config.toml
n_layer = 12
d_model = 128
n_experts = 80
experts_per_token = 2
d_expert = 128
d_shared_expert = 0
activation = "tanh_gelu"
moe_layers = [0, 1, 2, 3, 4, 5, 6, 7, 8, 9, 10, 11]
router_score = "softmax"
normalize_top_k = false
routed_scale = 6.32
balance_loss = 0.00139
balance_bias = true
router_z_loss = 0.001
init_std_router = 0.0172
lr_router = 0.00221
n_head = 2
n_kv_head = 2
head_dim = 64
vocab_size = 8192
norm = "layernorm"
norm_place = "pre"
norm_eps = 1e-05
positions = "rope"
rope_base = 10000.0
rope_fraction = 0.5
qk_norm = false
attn_scale = 0.125
tie_embeddings = true
parallel_block = true
init = "normal"
init_std_qkv = 0.0362
init_std_o = 0.0
init_std_up = 0.0362
init_std_down = 0.0
optimizer = "soap_variant"
lr = 0.00426
beta1 = 0.95
beta2 = 0.95
weight_decay = 0.043
lr_head = 0.00836
grad_clip = 2.0
warmup_steps = 200
schedule = "cos"
final_lr_fraction = 0.0
batch_tokens = 65536
seq_len = 256
doc_mask = true
train_tokens = 361100000
steps = 5510
dataset = "wikipedia_en"
Below are experts of layer 2 (counted from 0) of a mixture-of-experts language model. Rows are named router (the router's row for the expert), up (a neuron's input weights, with its number), down (a neuron's output weights, with its number) and show model dimensions 0-127. Each number is 200 + 20 x the weight over its row's rms, rounded and kept within 0 to 999.
Before each expert's rows: a language model's description of what the expert responds to. This comes from a sample of Wikipedia text that the model never trained on.

# expert 40
It responds to: Table cell pipes
router,202,199,207,187,200,192,198,202,195,217,218,197,201,208,182,231,222,221,214,176,210,206,192,197,203,174,148,176,188,239,201,201,179,133,187,210,176,232,192,220,194,237,193,191,212,202,205,189,204,201,186,225,245,229,213,225,202,192,179,221,209,182,210,159,191,234,198,196,240,218,195,195,193,202,201,198,226,188,208,202,231,207,191,202,206,204,202,200,231,215,220,220,174,173,210,194,203,184,215,206,206,185,186,195,194,208,135,205,177,174,231,180,178,168,170,173,200,197,250,175,187,207,203,218,186,228,191,205
up1,182,187,189,209,196,208,212,200,196,180,202,209,183,175,184,172,222,198,237,220,218,197,217,203,224,193,209,225,229,221,225,196,218,175,188,172,200,191,189,192,174,182,202,207,204,210,222,187,190,190,202,245,212,191,206,239,238,194,199,209,185,181,181,206,198,232,191,182,198,202,230,259,169,209,210,204,162,227,206,195,187,202,209,210,178,220,237,196,221,242,189,190,187,208,192,206,236,145,184,191,183,172,221,197,183,174,232,165,221,196,189,226,168,198,203,218,196,202,202,160,215,229,208,179,191,233,207,197
down1,206,145,238,212,227,186,214,228,217,164,227,215,193,198,203,208,184,217,190,186,203,190,191,228,218,173,193,242,227,186,201,182,240,172,186,200,153,211,185,183,212,184,194,192,217,179,239,170,195,218,235,210,229,187,231,228,184,211,230,174,190,202,189,212,193,228,197,238,217,199,235,201,213,221,221,153,191,184,217,193,200,225,231,200,194,164,198,177,200,210,189,203,226,223,213,180,214,202,199,199,184,207,215,223,195,218,204,205,210,211,211,205,197,237,166,218,191,210,195,223,213,217,210,180,204,212,188,192

# expert 61
It responds to: Markdown table pipes
router,204,209,199,213,218,206,201,140,203,201,203,195,172,210,190,216,208,233,216,206,205,202,184,201,176,158,141,175,219,204,181,203,193,204,199,206,188,215,177,206,209,271,199,189,214,184,183,198,203,208,207,196,193,248,219,226,209,207,188,245,171,175,212,210,213,204,226,213,251,214,178,203,187,202,213,203,228,189,177,198,216,209,234,212,203,222,195,189,223,210,215,230,186,194,225,209,174,175,210,192,200,183,234,205,187,219,201,229,169,190,197,171,186,161,183,204,209,194,214,199,176,176,207,204,187,184,171,215
up1,233,203,212,196,209,206,185,193,204,178,180,199,234,184,181,216,196,191,180,189,211,195,223,185,188,187,220,202,207,198,193,207,174,183,222,188,148,197,213,182,219,194,199,190,190,171,200,235,188,216,230,230,208,206,211,207,195,196,182,219,197,194,200,170,196,177,212,190,234,189,186,178,177,200,190,212,191,197,164,187,182,223,187,166,233,223,261,201,190,201,183,258,228,177,222,217,160,238,145,206,194,180,211,219,168,168,179,189,204,223,188,224,180,200,217,203,202,179,200,215,185,183,225,184,181,198,190,197
down1,234,214,178,215,187,213,156,242,195,160,206,245,179,220,182,183,180,219,216,195,185,221,191,189,187,181,226,207,188,179,186,184,170,204,240,183,204,184,176,208,185,167,207,169,211,203,232,202,232,192,188,192,179,208,177,181,229,177,178,222,191,192,194,204,180,210,222,207,210,170,232,185,177,211,213,162,166,234,188,192,204,210,215,219,183,211,182,203,186,246,190,201,198,207,233,224,205,182,197,213,193,168,189,212,236,199,188,202,177,194,219,183,228,190,175,212,178,209,178,194,227,209,197,217,184,223,223,197

# expert 58
It responds to: Sports and measurement nouns
router,215,223,223,218,206,197,146,199,223,195,212,205,182,175,204,218,191,215,197,172,216,167,215,236,199,187,191,210,174,226,176,207,203,212,204,211,192,199,176,268,184,203,186,180,211,176,190,163,202,217,210,200,221,191,189,224,178,175,192,258,197,205,201,210,212,208,218,211,215,210,182,193,189,214,201,207,199,188,167,195,251,242,213,206,189,200,194,205,237,184,238,224,201,171,216,216,193,186,206,182,215,187,205,189,180,200,196,218,139,196,198,205,211,167,166,185,211,210,201,190,172,214,182,196,186,220,211,205
up0,243,211,241,217,230,190,179,204,191,209,228,238,187,204,223,208,202,187,157,187,174,184,229,219,234,186,205,185,207,203,204,199,265,189,198,229,173,204,184,222,216,200,226,189,162,203,176,231,216,194,194,214,199,165,198,208,194,193,204,184,229,223,200,221,200,196,231,212,179,195,239,201,189,220,172,215,193,212,201,190,210,196,209,221,198,202,171,199,191,195,233,211,208,179,199,219,221,213,214,177,210,222,167,180,229,189,202,205,211,178,200,192,193,174,163,200,228,225,196,161,202,184,232,233,190,218,180,201
down0,187,216,195,241,215,216,192,216,195,197,183,247,175,232,204,215,232,185,208,183,181,225,255,221,211,198,198,173,187,194,178,196,202,217,206,226,194,191,165,199,186,209,190,195,248,153,184,171,181,220,216,153,178,185,196,206,192,153,244,210,206,212,198,192,200,224,194,205,198,190,206,188,197,201,202,177,200,194,218,190,182,194,224,193,229,186,180,218,204,185,221,204,165,213,203,198,224,216,201,198,226,206,193,185,196,181,203,191,200,239,208,210,216,210,203,189,237,231,187,216,234,221,154,216,225,222,200,204

# expert 39
It responds to: Final -a syllables
router,198,192,216,217,198,201,181,207,204,192,219,207,213,190,185,243,198,194,250,206,186,182,205,198,179,191,207,204,203,199,181,179,177,178,160,228,166,196,186,231,199,212,236,197,196,177,207,224,187,204,210,209,247,172,206,235,171,203,193,246,198,181,214,207,196,204,246,243,223,187,187,221,217,217,209,209,236,193,208,161,224,208,212,201,201,221,197,167,213,195,173,221,162,190,185,199,218,182,187,215,231,178,207,189,200,203,191,211,186,187,250,197,194,217,179,162,200,195,193,179,170,207,176,208,191,238,206,186
up1,168,212,205,223,204,240,205,221,197,197,217,190,188,196,170,193,173,226,196,192,190,181,220,226,178,236,191,229,186,203,209,183,180,225,192,219,200,216,209,203,195,185,229,204,223,196,184,192,181,186,193,162,218,186,197,213,209,201,218,204,204,184,219,157,189,167,200,197,208,209,208,217,209,206,174,180,174,230,262,222,209,220,200,181,166,217,215,155,191,177,220,186,230,175,174,199,213,181,224,204,206,205,200,239,232,247,207,188,212,208,202,216,213,191,212,206,187,169,194,202,183,211,164,220,203,160,160,190
down1,172,172,239,210,201,186,205,221,230,214,244,202,201,172,181,201,256,206,216,196,212,197,168,209,219,182,187,196,180,187,221,207,197,199,189,203,229,204,219,188,214,232,200,177,195,178,221,221,233,178,205,210,175,164,234,190,182,189,213,194,218,222,195,199,181,222,207,181,215,194,204,213,171,214,157,204,163,202,193,189,184,173,202,205,176,196,193,238,200,170,212,206,191,189,165,178,198,214,216,193,193,201,165,160,187,189,164,178,172,196,205,192,177,188,197,195,186,228,171,210,234,217,222,158,195,222,216,200

# expert 10
It responds to: Table separators after numbers
router,176,224,216,225,193,215,191,203,214,198,224,203,206,203,185,222,219,216,226,168,226,196,220,206,196,156,178,188,182,234,176,175,173,167,184,229,179,201,185,236,197,222,204,181,214,186,176,206,194,216,199,205,254,225,216,229,180,185,176,236,217,184,211,192,205,214,190,207,213,204,169,196,179,214,222,191,226,175,235,191,226,220,221,207,182,210,213,183,231,217,209,212,183,182,201,203,229,190,216,178,225,184,200,193,191,212,165,214,179,162,206,179,179,178,160,181,176,206,208,186,176,219,183,229,168,214,194,201
up0,201,223,202,206,197,184,198,257,222,200,194,205,168,177,194,197,230,224,198,176,201,208,155,200,214,233,183,219,208,192,158,192,166,236,176,219,190,184,181,210,152,226,187,199,198,193,196,236,200,187,187,166,200,200,172,204,198,190,197,223,210,220,172,188,198,175,184,190,209,208,210,181,203,212,215,210,216,233,189,196,193,206,201,221,205,208,218,191,207,213,193,217,224,189,215,180,248,169,206,251,204,184,197,166,186,223,194,201,202,204,224,174,224,205,178,198,204,185,203,188,230,226,245,160,203,202,232,185
down0,231,188,230,186,201,194,163,238,236,166,159,212,189,200,204,180,211,182,182,195,154,200,182,209,223,181,215,202,178,205,182,180,222,189,163,195,197,185,219,261,177,209,204,213,201,213,198,198,201,201,201,221,195,238,194,218,179,206,195,200,227,224,176,227,181,203,211,202,188,196,155,207,195,201,202,205,224,214,206,205,210,205,217,170,188,187,212,209,178,250,160,201,220,191,172,197,173,174,230,188,165,211,218,198,228,194,195,189,188,178,191,188,186,184,190,209,200,200,214,176,198,260,209,201,212,194,181,208

# expert 36
It responds to: Sports and music stats
router,230,188,204,225,177,250,174,196,207,216,199,213,190,166,218,190,199,214,205,204,207,182,192,199,208,201,191,195,177,240,161,197,160,192,199,222,204,214,168,256,172,231,194,212,212,175,214,195,149,203,195,196,214,232,194,226,172,181,178,206,220,189,198,195,225,195,187,220,236,210,152,199,228,206,187,199,189,212,189,215,216,218,222,217,187,223,213,174,212,200,207,214,171,190,186,204,188,191,217,175,230,188,233,182,163,193,168,213,203,218,205,200,193,192,183,213,190,217,213,183,194,244,191,205,189,182,163,203
up3,204,182,187,176,218,211,180,225,212,194,215,205,194,208,184,213,182,243,201,207,186,210,212,180,204,214,197,172,202,218,178,183,175,204,189,180,186,200,171,253,196,191,167,208,211,239,199,219,166,215,205,227,177,188,206,195,194,154,213,185,195,200,181,227,231,185,161,208,242,215,191,186,170,177,181,191,208,190,205,210,202,198,224,161,158,178,179,193,207,203,210,196,169,181,225,193,221,219,174,182,200,232,203,212,199,207,206,173,205,218,208,160,169,175,199,194,205,203,226,184,186,238,155,190,200,235,200,211
down3,191,190,198,204,189,189,210,203,231,215,182,231,207,217,213,175,161,174,236,195,220,192,209,162,216,176,160,189,188,191,215,156,196,225,205,180,190,173,206,210,225,181,218,184,185,170,192,165,180,194,182,148,179,213,196,207,179,219,185,191,219,232,191,192,177,189,200,214,181,217,186,208,221,210,181,194,202,205,232,223,213,194,193,223,172,203,197,229,224,183,230,185,186,196,218,200,196,171,210,171,177,201,164,187,179,183,177,173,169,208,203,171,174,203,182,240,222,181,206,211,226,173,177,190,204,234,209,192

# expert 28
It responds to: Mid-word syllable pieces
router,230,200,199,225,184,225,192,170,202,200,238,165,203,192,194,230,216,185,219,210,212,188,207,202,191,185,199,185,186,242,218,176,204,210,175,211,169,199,179,190,202,226,238,176,199,172,197,199,169,240,217,192,199,189,199,237,197,185,214,207,208,198,218,242,185,224,228,207,234,209,203,222,199,223,199,253,213,180,200,198,191,207,190,216,153,234,208,175,213,233,195,214,186,179,184,211,171,180,210,188,212,176,200,192,205,226,191,222,193,182,199,172,180,196,177,186,176,216,209,207,181,205,175,202,165,211,161,158
up0,163,210,159,195,198,191,184,169,225,238,248,178,189,179,199,197,177,223,209,213,177,186,195,193,197,257,201,199,188,207,184,209,191,189,228,221,182,226,219,190,188,210,231,173,243,202,193,201,178,198,225,185,179,182,207,168,166,207,221,217,189,205,203,181,170,188,187,202,169,190,213,167,219,198,230,216,183,197,232,213,218,150,206,218,205,183,189,181,214,208,175,202,190,191,230,224,191,186,174,186,223,196,229,187,186,229,198,207,227,200,201,194,212,200,209,182,202,216,194,172,198,180,217,182,195,182,184,154
down0,210,225,202,214,179,215,224,195,191,230,210,216,224,222,188,185,168,226,192,222,218,187,162,238,219,178,207,195,187,219,189,230,150,162,235,215,201,197,212,200,194,204,191,180,169,193,192,179,221,184,202,222,225,196,171,223,148,214,203,195,180,198,174,188,220,186,151,204,214,223,216,194,190,187,198,210,194,154,190,202,189,160,223,186,191,196,174,199,208,205,248,169,210,180,206,190,218,223,181,212,214,217,200,179,190,214,191,207,225,214,187,189,209,225,182,195,202,190,204,220,200,166,222,221,182,232,201,226

# expert 45
It responds to: Clause connectives
router,187,180,203,185,213,224,201,176,203,238,222,188,201,187,204,205,209,213,210,179,204,167,238,189,187,216,183,189,186,202,204,195,176,149,191,214,202,187,174,201,184,206,208,192,208,193,212,197,170,202,167,175,216,196,170,218,195,188,195,211,197,182,226,217,242,207,193,209,206,258,192,216,168,227,228,212,230,189,221,178,217,200,193,203,217,225,216,170,203,199,223,217,225,202,211,184,191,192,216,216,188,202,200,199,171,207,191,222,171,158,242,194,204,182,209,207,203,255,223,150,181,229,195,196,196,240,174,194
up0,210,209,176,183,239,183,161,204,215,165,219,212,248,221,203,197,209,231,208,226,213,217,210,243,201,237,161,190,212,176,199,205,206,235,216,238,193,189,193,228,175,208,180,219,217,200,193,171,236,186,183,212,190,200,210,203,199,213,200,209,197,207,193,173,208,220,202,233,212,223,214,196,190,179,231,211,204,197,165,180,207,209,203,196,248,189,194,177,204,230,192,191,182,190,196,245,218,194,191,182,149,202,190,213,169,182,179,172,196,200,222,235,204,186,232,198,179,214,220,196,217,218,182,179,203,213,201,186
down0,212,185,192,190,230,177,203,225,213,190,202,212,197,172,227,201,159,206,183,224,240,193,232,201,210,224,205,209,181,204,171,232,200,219,190,252,223,177,217,223,186,211,161,188,187,156,190,205,186,202,186,204,175,193,225,211,176,232,202,210,206,200,188,134,209,185,168,196,184,186,185,190,180,185,234,199,207,178,197,172,215,206,198,229,199,226,212,204,208,199,178,194,172,212,203,240,229,226,204,170,190,203,190,221,209,212,190,177,192,211,180,209,235,219,227,205,168,198,200,184,224,223,219,185,199,186,184,214